From a checkpoint of a small mixture-of-experts model trained on Wikipedia: width 256.
Below are experts of layer 6 (counted from 0) of a mixture-of-experts language model. Rows are named router (the router's row for the expert), gate (a neuron's input weights, with its number), up (a neuron's input weights, with its number), down (a neuron's output weights, with its number) and show model dimensions 192-255. Each number is 50 + 15 x the weight over its row's rms, rounded and kept within 0 to 99.
After each expert's rows: "gets" lists some tokens that make up at least twice as much of what it gets as of all text. This comes from a sample of Wikipedia text that the model never trained on. Tokens count by the router's weight.

# expert 10
router:56 60 20 22 42 57 44 48 55 70 48 64 60 49 16 57 33 42 46 82 59 28 60 99 50 58 65 47 33 40 45 40 36 59 48 69 47 44 10 37 37 42 53 68 68 47 51 53 46 46 67 29 48 24 57 71 48 50 87 48 55 63 67 36
gate0:39 28 27 43 61 40 53 50 47 66 21 57 51 72 38 38 47 64 12 44 42 45 53 86 24 34 56 39 24 64 32 65 64 48 39 28 85 46 24 49 51 58 24 83 26 31 42 52 52 36 59 68 44 37 43 59 37 60 44 57 53 49 37 25
up0:24 52 37 55 55 73 54 65 48 50 48 59 34 28 45 52 60 59 82 76 56 66 38 46 43 35 45 58 58 58 43 53 55 41 36 46 60 18 70 69 36 24 78 57 57 46 68 46 63 51 29 53 50 42 34 60 37 28 69 52 31 27 40 62
down0:39 36 43 49 51 66 64 56 74 49 58 38 34 13 03 60 30 40 47 66 53 52 65 36 49 26 54 57 66 40 53 48 24 55 24 28 57 52 44 30 51 74 43 43 61 49 42 63 34 38 70 41 57 64 75 54 46 36 56 63 23 43 63 24
gets: "\n", ".", "s.", "==", "===", " \""

# expert 3
router:35 63 42 58 44 38 51 47 47 44 48 52 52 46 71 11 49 49 31 65 57 66 40 17 48 81 23 55 58 29 51 37 60 70 65 23 49 56 14 37 46 60 24 30 56 63 82 60 31 45 64 53 71 49 46 50 28 62 42 54 59 32 16 05
gate0:63 56 41 54 27 46 57 19 30 54 34 31 79 74 67 54 45 66 64 26 47 65 94 46 38 58 75 36 38 63 49 40 47 50 14 62 42 59 25 36 54 47 41 50 62 67 67 64 58 50 39 67 34 63 50 72 65 31 39 28 59 49 64 46
up0:55 41 48 42 68 58 68 74 37 62 53 49 48 56 44 50 44 34 60 47 38 37 71 24 50 48 81 46 34 61 45 52 34 69 23 53 14 54 25 49 48 84 51 53 53 35 10 48 37 22 45 54 26 31 53 47 51 65 66 44 41 67 40 23
down0:61 60 57 49 32 62 53 39 53 54 85 00 53 58 48 59 37 49 61 55 47 74 42 36 45 60 71 42 52 48 41 17 41 49 35 52 28 68 54 53 46 58 25 37 49 43 34 56 49 45 45 30 51 36 34 33 56 58 40 77 63 66 55 35
gets: " was", " is", " he", " M", " m", " s"

# expert 1
router:32 48 52 81 61 43 31 48 68 44 40 37 57 59 35 47 41 52 63 58 32 55 49 26 48 34 54 54 44 39 13 81 38 42 63 45 70 71 61 44 46 61 43 38 62 35 40 55 29 39 57 49 83 25 55 58 46 58 48 61 34 29 51 48
gate0:42 38 37 46 74 48 29 26 27 29 52 64 61 48 54 42 48 53 59 65 38 45 53 53 44 04 73 52 50 62 62 28 54 76 71 52 22 62 78 49 55 66 55 52 55 46 61 42 61 54 70 49 41 36 49 42 54 53 33 63 52 45 73 35
up0:50 16 49 57 53 35 59 55 51 30 39 44 81 58 43 51 47 21 61 66 85 46 52 43 29 52 77 37 43 51 43 58 63 80 50 57 55 65 41 36 31 51 63 27 66 47 21 43 64 54 65 47 51 46 34 66 48 39 49 10 26 32 33 55
down0:70 42 67 57 41 82 51 52 46 31 11 68 29 76 41 65 67 30 07 34 40 62 68 30 68 21 46 25 45 37 43 70 44 41 42 35 48 53 53 67 68 69 47 46 53 77 40 65 86 49 57 23 54 43 51 63 66 51 63 43 64 50 75 47
gets: "-", " C", "c", " B", " c", " R"

# expert 11
router:42 82 40 11 60 55 16 30 69 33 49 47 48 54 58 68 47 55 45 40 35 37 64 46 57 55 44 65 48 43 59 31 48 39 30 38 20 40 14 46 30 37 29 54 53 48 62 59 38 45 67 18 43 63 44 60 72 54 61 15 44 45 58 66
gate0:51 36 23 67 57 10 01 57 33 53 39 24 50 62 36 58 66 49 33 42 55 48 56 45 64 30 59 58 44 46 32 73 32 75 51 38 55 45 43 69 47 65 82 42 65 29 27 63 41 27 33 46 68 55 43 57 52 55 79 52 34 56 59 52
up0:66 57 72 72 56 56 38 19 43 33 21 53 60 45 80 36 67 33 24 82 46 58 70 42 54 52 28 79 60 85 20 57 34 37 48 62 63 36 56 76 53 10 55 51 61 33 38 42 56 63 53 41 48 50 44 67 32 43 44 51 46 26 42 66
down0:30 52 68 54 01 63 63 35 59 29 68 55 51 38 50 68 37 46 49 49 34 51 49 30 61 51 50 68 83 60 65 44 62 48 33 54 43 29 62 36 45 57 74 49 43 68 33 53 43 70 50 48 30 59 54 37 57 59 59 38 41 22 58 43
gets: " a", " an", " t", " d", " p", "b"

# expert 0
router:36 44 40 30 59 54 41 44 36 25 60 56 73 61 35 80 45 59 46 41 47 41 57 43 56 26 45 35 66 60 60 54 59 66 29 44 63 58 64 75 53 60 73 60 57 44 73 56 47 41 37 44 56 81 63 61 69 47 37 67 67 73 78 47
gate0:25 50 20 65 50 52 29 51 77 66 48 51 62 40 64 78 26 42 70 29 66 74 30 41 66 37 32 38 43 43 70 50 42 61 56 52 51 66 36 52 54 53 33 53 64 41 43 59 43 56 47 40 46 52 27 44 88 25 09 60 53 41 55 53
up0:30 34 26 46 51 43 68 60 45 39 64 44 59 84 44 52 69 39 47 36 79 85 55 53 61 80 32 26 46 27 74 46 55 34 22 56 30 84 46 48 50 67 26 61 55 58 56 36 50 48 56 55 55 46 21 32 58 39 49 52 66 62 64 51
down0:42 61 51 54 72 49 70 38 47 41 39 54 71 46 58 83 73 53 69 11 80 59 42 60 29 40 44 45 64 44 49 67 49 64 33 48 36 38 56 55 57 46 39 54 54 72 14 38 49 60 72 49 39 38 32 42 31 30 59 46 31 28 64 56
gets: " to", " ", " 0", " 1", " 2", " 3"

# expert 7
router:95 20 52 62 40 74 51 29 60 57 49 79 37 23 48 37 63 63 21 43 62 72 38 19 35 42 40 74 46 44 34 55 50 59 29 51 50 63 76 68 77 35 16 60 48 49 46 43 48 34 58 68 41 40 31 26 34 38 44 50 42 42 42 68
gate0:85 54 48 62 40 54 74 33 71 41 50 41 38 60 48 30 25 60 40 68 52 39 21 73 53 55 53 50 54 30 66 41 53 49 50 60 24 52 49 49 63 66 25 36 49 64 51 69 72 60 44 46 75 61 27 34 45 57 45 51 49 51 59 58
up0:33 28 51 50 66 57 53 69 61 35 46 86 65 41 53 28 65 67 82 35 66 47 60 45 51 41 45 53 43 30 39 45 63 48 25 61 64 58 77 40 69 37 41 50 36 51 55 64 55 35 49 63 32 35 70 59 41 57 32 76 42 47 30 38
down0:58 52 35 61 50 24 28 36 52 54 49 49 49 38 42 58 78 73 71 41 62 50 12 73 45 62 34 70 44 32 50 46 57 38 63 77 67 52 47 33 64 39 56 47 49 41 53 49 37 67 58 49 60 44 61 55 38 57 37 48 64 47 11 60
gets: " |", " and", "|", ";", ":", ","

# expert 6
router:64 34 66 56 64 38 48 56 60 65 34 64 40 35 73 31 77 33 48 54 81 64 19 30 48 35 36 58 46 50 59 42 50 69 30 41 50 66 69 46 47 34 53 53 56 44 38 58 49 30 47 72 44 36 53 40 31 59 50 36 64 33 44 59
gate0:35 64 72 14 58 43 46 41 41 12 58 06 39 70 48 45 55 58 53 33 63 44 55 45 57 69 55 69 58 51 50 51 45 40 65 43 60 33 42 31 56 54 64 29 50 85 37 37 62 70 70 63 63 47 65 36 78 38 44 65 57 42 46 24
up0:50 43 64 03 79 45 61 24 40 39 67 39 40 55 41 48 63 65 56 59 28 47 45 70 61 65 61 36 57 54 19 64 42 57 24 45 73 46 73 49 48 55 38 51 62 54 37 66 69 74 50 55 44 45 71 70 70 70 61 49 44 48 51 39
down0:43 61 97 44 52 37 60 76 68 39 46 73 39 43 52 52 62 58 46 66 85 23 64 54 37 24 31 54 37 46 41 55 34 70 37 55 53 47 70 86 68 78 64 67 32 25 62 68 35 47 41 36 29 55 79 60 09 68 25 57 73 58 64 38
gets: " of", " in", ",", " for", " on", " to"

# expert 8
router:65 39 76 16 67 49 69 46 53 41 39 39 76 57 67 63 28 63 12 31 29 61 58 27 46 69 66 66 60 57 49 49 72 34 47 21 51 32 35 48 43 27 54 33 38 54 82 50 69 74 38 75 32 50 43 52 51 37 45 18 73 46 51 65
gate0:60 74 43 62 55 40 25 65 61 59 36 33 49 53 68 47 64 34 22 57 77 34 25 39 54 24 45 62 43 36 32 39 39 73 50 56 43 38 54 47 38 15 60 35 74 60 61 31 62 69 83 55 80 46 32 38 60 54 61 44 57 40 48 53
up0:41 47 51 51 58 81 32 71 47 38 62 38 40 50 49 79 45 59 71 51 53 31 49 42 59 55 56 25 20 88 68 69 65 45 59 78 62 41 38 57 45 22 36 41 18 80 46 73 57 69 57 76 69 44 29 47 31 52 56 79 31 30 61 41
down0:64 45 56 57 37 77 48 45 36 37 57 51 44 83 39 59 35 42 19 44 67 15 66 33 44 23 41 41 51 40 42 35 48 56 85 59 52 60 40 33 69 62 50 60 37 43 68 50 75 41 43 39 65 35 39 51 31 51 77 62 31 28 40 43
gets: " the", " The", "'s", " his", "The", " first"